From a checkpoint of a small mixture-of-experts model trained on Wikipedia: width 512.
Below are experts of layer 5 (counted from 0) of a mixture-of-experts language model. Rows are named router (the router's row for the expert), down (a neuron's output weights, with its number) and show model dimensions 128-255. Each number is 500 + 40 x the weight over its row's rms, rounded and kept within 0 to 999. Numbers have three digits each.
Before each expert's rows: a language model's description of what the expert responds to. This comes from a sample of Wikipedia text that the model never trained on.

# expert 10
Clause boundaries and pronouns. Sentence-ending periods, commas, colons, and clause openers such as which, that, where, when, he, she, The.
router:434463510492439565489491510509435537479490424521474492503496493492463469485555567504519495482476523460453340451475499497513511521474495579512462490520533469485534527458469536457443457581517466501457498502553510433441533530514528518461434470417552531489493500542466537472508506457487565546472509521474477500553592496470505530498461462484528510441426515482497545578506495582544476513422
down0:469510473489582520483497447459451477555434548551489500518477540505513586489500483562542502522455530578501513468541484526496478491503511504543548507408500502495476524505526559406462486487516478551517496508540468531522486506588518449494488449488441546427500530500429569484553433560499518514514498445491438464581457512470494461573489484468452492560487517479455495511484467461552543497499
down1:535541466476418516477420465479494463611473505539521493472484497484527484536480611539478501456476441477608554570514495516503556489466495490433532548427407482486494510469481538527478527493494593450535507561492548498461531547496532497441523542516455511463566524574505498451419533483519524485483488463563508465446505561527480500488524517478453521509491476454511466511501522504521528523458
down2:540550515502499534461512521458477567495441482500461499484500468563505486550474442538518504531457506472478446495556528486457466548520594491540476553513516550492472504442552457483474470535502381549502529491547480419518524465454571540622472464504543544490476545405552463500497454440500446385526469444452516551494556438455572498543510498538455487530549518430513484522449507448483483492503
down3:408556523453510531538500511484537455432580497525461441512543540559520480542555498455518484410523462512376516503503516468545476543479535509490521536496555488475609487467520509509479506559498538458572512572551506504571436487486517495521565529519531561483418512508520532497440452477456509476523482517523506513474460431484474547426481472521505495431511518465480487581535478498455526525529
down4:565472507463527394450510505578464513498483465532483565543491393489525446483506483461557536436594543514489473484527415534487527471537460515469454537542512501519461531565482461590603563514519402484487545567531497512429521514580491534518536577446499464461499504514513608506478523482563494517528581474535496529484477503536461559460471445509534562417513396476473488508495471511541477562573
down5:471440543514524506482491464491454584458531519493443528497519547526439479460476467532556457529538477490449470578464532463528495487439487448478479536533464473488518478407508503504502497513522407425456518564443500470495490465542462483447506440516557562542469522423469466521500533481452484488527480465487491528470563493504478583413504496588542516613460440508505561460475512512525538505505
down6:498542541600514458473489484493484522516498503548516502505478476532503510521476486479489499469539449499456464484526525489430491496474541506494526462521533466519494492471459454471475510560510473511481488530487557553527470406457488500462555554560466435540420441472430508521520523452517537535554513514484547505575539467553420465483479497484432489447551440540577430488504467525499497480578
down7:495460509485566421511474508482532430505571571428528499488442536493459501503516486418493483505458458499594539516545486523527424489455520483517517472547533510441495512521571543519507497437494494506550459494496548493422485475438538512499489529482530482563443481499481491534453452498442486451429541544474458485440503501548508456496530537529491568559432424532567504467489479500502489503520
down8:570487541544507518530528492547527479489510482483534471524488550465488528456491525481508490482556461458459458524465496480588507506471500479494509477558481492494473492480465525506454540474433505499496555521468504430451537460480520534525499477509509482489481482488504469489476516503487526506480523483539490434470494481469411523505564481468504473497553521474509510503512507541504562500486
down9:483437538533514599500469487488545446509545587595484510541503527478541473445500486559465439528462489424509514429534457536504516460424467453513488495467461528491439483537501479470484486547465478537522450516479477482505502524474489490405470478518506488508489500466502403463424475492539473539481432498495560531499491561504503524491535482534518479420503599482449490542488551514440517450466
down10:483465518451473485520446496496511503509533506590488582498494481442498448504512548568487452545547465528417547447595467548533554524550466451429461504467424512499500422468439512464522451521497533443521499428515436478497526488525494536506453434545558542495462519530505493565478462470499398483546520450509462493539499511482515452572493509457508458415490526498539526446529505549512479537526
down11:532496491475480529500492556580587519489461460503514517466585536510534501522489510536531481527472488431558430531530443514466474537463455499576488509506546496560508504445455517506464498477462533498452532471513552476510525512531523546414445507521474488474523537579476515500562491555505468515464517501483503473489497535502549532549587453432533449493529476509486520500457520460501487464523
down12:550551482483535463498506511529486444474499507546528423503515511552509478566491524441482451534483473466461515457503493487441504487457467425538456529500574476525468547477519501442558470522517514497507494530473483469445488547571530505508592538499427487447539511517449448415476516501464523489477520520478495428499554600481536480476455503464453517470506499557445491525523501503507453540505
down13:558439486512491494560523561523535543481433507470525502461480507481420498533491467501385603418435466571389555458515494481481462494486527513467408490534451494564507568442566470501481446539479575476514565491534468486531520506522546518394541537455563413517583428484587514510528491565560466510487492528433562506493506520507534457522495514472572492585514458513535525504524516543538451499481
down14:454473486479546470530561551510464422531528510490546491475485398515511556495382539549512503529483504565497541529494566500457430434502492498519543483494525527526438480447485473411528471482552540492540533442515551500502496446489596480548478497501503471449496487475489461411471524449490532430462440455502563490562530477528586524544429488490600599450459550426523434474525517447430443478502
down15:489465486498483523482488523477493453494451477504510490464491529594572481495509488560466433517529550483495569502549452495541568466482541504539475447470546526479454495493511468440487529544463482497437533509581489445467509526483519522523524531390471456476494510438538433428507412521575560470530602470491538424508556448488526463491529483545563586464515460458461487493507427503477512514483

# expert 5
Year starts and wordpieces. Second digit of years starting a line or after a space (1973, 2009), decimal points, and odd mid-word pieces such as ribon-uc-lease.
router:536470539464532518466527446533478468519467558506481528514532538456559478496546481448418537543557463468528618509455509457468489487527515491501471537439530454485541541486493592491490435478566479403500574508514461566459501516506448504559521463542470401590536455477506473450557486458537503479498497487467494481464515579501520552484501556502568552500462465497587509484498564587530489492540
down0:445554438570571484564492498516523672525514538538423475485430508511493463522552501513511494501471544491505588507495496443496545503635450524477522504443501525497511538505504509554500500480560487470396488473551585520513505550509519453507496504518505535450570523493436491533527458461492499503497453548488529513496550456506454487428551511448495562422525496521468463515492444453509498436437
down1:484472520533490487469552440446509540510486500511489504509515435433504501488501451505529478603488491503503437466464502431559573524509466500447527467515454488535530533497502382513524484510476507484573488476451502564485517502522519494528460505483514508494441477508511473520465467473473529518576518508547436485474531534481451443474547517415473588462461483509528504426472460484495408512472
down2:485574552452490473533532569474489525464455500496430518527476466497489494502517459545527463491508484551464423558527504479528517493514550591488475456489539507468528450539525493481451466568537484479524473425475562464495443595486405502480542572491487593447455495490559486520483488497475447458497493571548402505531541559487531557469564465457505500468483535513571510434483449528526474436489
down3:521470538564532483456448484547528577563493514481538462562481516473535435506610432519514453494554412534518498447472488470571513554512513480518493534520455527430507484469499409494430506551472554555493453499443528464522492511539600474565543506548610469521477558516520480481542550531502538461474479495544467424470549514485523493553477486429503438553475484527543519447496567488493557454519
down4:537546571599538428493441530469563491497435543533538467488503532509501482472507479592439533501522449548466480547479453466515546474485458519490463535470511586426521529503453469454489480448463553492449423537459506521509484470552453527445472575575590499535543538525422499512466529516524539480490528505508483490522482489451526502448474494458448498530514506489495478506412491476567498538523
down5:514448462476488495572483517434477543440491496494470491542456476567487499543485564483495542443623518535454529525511495506500514574490568448572544508482512540464419533464479494529499471525514505440478512533514459541501518442478534519478580529513557491551511503563404467469516475457487431487526531559496499492500572537522470477469497479527510479540519580508498536515585526550477500460492
down6:446480485518507519470566418461485507476471562507543505513497434467504517521466464470488511510526524476469529549591525528529412435516411446448510456472525513508516542442543468507507473450579524534500436477489559522499468436457499515542413490534487455509473500510528545375570476472524478510530500483473459474475435439491433499471519539528549531531456484498482415477481453486465494461474
down7:502506571534549466512437553474444491535487469572507576495576496474547523486492532495508513461472496498501571464508516545532539466507507517521513436487473482497562554457500437460470537503481410532540479426469498525503554476477413597439527530566509488516487513478459470515501453467425484561495530544527495512484476470600473485530438491427515427497501553490524648456518499497511506544447
down8:397486528467494555512532455581487511513501590442460540544560440440473429474508530529453547480508528474523544558471546485503459450513532452508527488522477428564545459506436448523494494455502516492514462525492530462518505542527526511478476508520530540448519494517481527543541525548481483506526456498463492630504425481506486483501475474595548552470487535535457506512477531514475564543436
down9:469523489445547454511501487500488471453451491479463472457512541504470464527522525503518483443542467502540600507522542512465499450509516551382487548490488481483446543546440557516494458495472433496524502481535457524506423554556474502476598474519462490483539537460446505525497539471488437445522491492536431431533459522472508427450519539583505526482465502567421525536521545487478484496468
down10:444507501463488541538524493512464538486523548424528509531465441509531489569540554444584542477523567443565545541484545427510525457487546515593481514572457438454495501472466558518554544489594518482463542512510460521565495538465512482458520508507509478507516485495503493484457459510503558471560496532510532501486478458497476528494506476464426523513525448443500488504492454502475448500435
down11:457561545564483473590505533449471563567531523503541442416470520584503445502491467549480511539449483465551513534521523510457453506504454546481486535519454511521447490483493483486447570505506460520512547517476484530520483505559500477465510498489488451491524525583519443499487548472554540499474506511464458522468506562520490515571414504443486480453468485556442422485453449535525481551505
down12:504523508492541486488442464479463519469476484452543517570512497538464526547449484483507492543465539539466524487579479432494523443494452493508504500508542512431464521518495516463560405477486470515506573512481496540523576471544460496440458494553561454470516479503503517519446523479389492489580558570551475507481504423517465486503607461533586528514492463492490513481454530422483530539449
down13:449420493509516501533559499500557585407548481460518425544539542538529453503545475536588461431481496507533475526463451504481553529471560503543546511511513517485470451490402479506559501537509524449521472508570486565482506508496520516380443517504547562495511508609482529451517473521483531542473439492526513543458501482480464485451493446452467568502487457561485491589433470516556515483534
down14:470457487563469523472489462531473499506429496529496491494458492468538481529428488495475510494501468438473516511513493486455551501490537520479521480474454467513555530468522538494511532424487504448457547452541511481515485514447554534568516515438457480473536485513571524602486488547495517500581485453553516474508466488437503484504490491535529542474458558546472457417443454453506543578512
down15:572441473475423513459452551489453638483505537470530497470512487535516480541503424447551515510596493481535569467546473485516478548464532526538497461491521562432509505438480458463481563500556481454450497469508503514485468508434515524494475468506534516457512493492521495464528496481507396547470555523515557470506486478523430499480499511551467585516568513547517501507461534503462462477428

# expert 0
Final digits of numbers. Last or inner digits of years and coordinates, especially in date ranges and tables, plus unit words after numbers such as years, km, million.
router:480542584541521506473504463522473521510462534538505551524482429489546584541513567535511524463518533543499419517500500500617501501491547437496522428474511510487501471545477536459517480458477486465555491476507529574482500475513476415590539500508518527452432476491442497512482493534530540499484536565481421492473509444479500544448516536454464343508509527501445551436507521427505503482445
down0:483540496535523517532581504530506493565488467497498512541473464482524533539531502517547494506538519510385451504468551469488562486514530454475452477469499521514464487520517516473575450513550540449487546524536550525432551492505523484452457532544456473480472431534542478480485470506510485487473547496514510510481526428492484543522544484490495474470539516460540528484516514487534493496482
down1:492527513511473520468461502475479536577452482490463567504525537561531535488428478455496541576523509427496442576469505499452497489450512483448488498534508488526470540518445450454581476521533457463544455561475505495538508483555552509527485573438471515547520472449532415526492510547517467532514539445516498514612443582502416554476490556553496502484483553451470526507547570475536497548436
down2:555512434464483516504514488520476537550564481529470504523517419525427418517448554473458478526499557517548610565512442579518448557480516588517550546468411465588479473511519504438419489541508530482431449477494485461486513480463475455466465536522571481547447481467538521504518490519501510433480524551508539480572579500493509475475487542464524513578514499472494494536548463516494513481549
down3:556514411399466537546503551499468497470515545531470581503505431563565431527546525518485524420482518506443463528539477523496484475585484538529475571460485525505485470475510472522453498459538524527518458500521484416547517536505494547492487525573461472507480494538521505534421521499432475527439484515568440533442525481521568584546413514474517505488486518497501491496488517408516474538426
down4:484515459485495530484540454559563491457460379526518515550478450540505581512550521496545539457474486553500511563528475393482551440528488479528588552478496473559521511520586490423504497479484492506557481537511551464452531484495433504426523518538525512541496548409479514490545457482492543497533472528519488440474525453572543439489501476473441545460554535479442543483550476512467500452566
down5:458489532493473455541560430578438497443509451463476481550572532459462542482498495424469498498547485485424571518492481449485491561554453494500442507526532489481547520463430441455519497550497476546568474542474527503535460467519424488492430515533535579482484513487503496507499484468472523477524509523475508456519459510518467521460507532486450466506494530453448499441549496489485553588545
down6:547553524543519473520516520480516558500472510465456434482515574482488550460496492500493480469531511534503474496561550563547547470467621505532557479520532454496426529496456476428546517499457534515589538479465459544523553509546468520477502501511491475487511463420514550475533505570461522528478529484475448469491506531524455536519456479584510506478501488478475473520538593535492542536529
down7:517467447402482462502479496485400534471470490443472496548567506530484432436452442462482459470474469513543584493480543505523517393489541496490466491439490516496467528497527439524545518479531473605546486435499559480520484446438403526525450488471497492509477482436524523475507518475515610503540530465478557476605501448488514497552482466458449542501500488460485532511511543531518579502556
down8:499518519461448526523442494514524593462507520465515472513555508529548527469521474485506518500434501497437568428528424462500480475522524508564490483434487515467559453438449439561502575545457514442473493390539441516487450536423555508522446544508409493433446528516524492488518496526568406478505455562486447524509510532489522410485617513474418575496513507429474543503468491544513462496498
down9:549529447452522485510546498464513452495537558544517473486533482536449472514584465480481579576466424454520500509519572493517473577544498558590560537533435500515533515518534495485526505510473498501481490473502541501511466499490424518498601527480539504448443494522481555578575518511479472513508456489506512553519543499537515558537417558464455454537511399491436522536551590542486497487463
down10:530512474473568518481599559484533530479543560501522480510479491477546462469411446541549530486479527469487494540511560512562499429549528521475551524541520534571507524439532516507539484460505462487499497437503509550530489457458505511476518442385548442452491534476427568478587471490496537530461531469505527451497519533509493477629520533480471519560504498560508543505407462471469489502514
down11:480482435480553497526516462591514525538526528526499447523435523480415413533527504482535479496542510430508466466452472452463533527473420477444513503535478497527467550490532468452536497565473496466501486520493484542452470481534523541514484463472487536488534448486452444526505491547494521463558479503513555480516509483487433470523516480511519523510550556512498551524464562483485592504510
down12:462448516548483522432469483469516490564544473457421504495501464509464552551480539547471524465489516469384423477449457501525519446493542485518462468534491501543481456515489495444466504467443546510594493512471444512488498470550586463439433459499550476536505501485445488449482519510564488461502506507475493486552467437494517509479531492554537492449495502486471469551479508484545506568543
down13:458553536523446486519475490454479520502505526523544485463535519493446516510457442551448483427567521459444565467511481541549522500513458589444465482521538534459537546513473471502556493482505582488447449545452545506501490498444494531559513474469514598526500497531501524504534467573503561458460562475469499485438486569447454510439529443543467498547504514449564524440502522547514589494538
down14:434440515516473559518495513514475507473541543478407493489516491569505536501525555533520440439474482470458466472456466525449509437414544488527531480541543470482469430545547452499450546513565543475545483489408498534546484459567599504506558457550459490529483585497485534518568435458525508492509499470407569526477501523463564477457520489508486487489487503509460543484509475518492498429481
down15:488572512522544520437491501517510479541450526486499543485494481536517545461522575434533495529488569491431519552442528493455579528481509507463508490560527523566516507531594496460564612516488434482493521471528521568538489451545565481511564516508495435461497388483525506509438477534572454540519554518503527537529464537538498509503516573511491426424425530471521491532468542466507497531512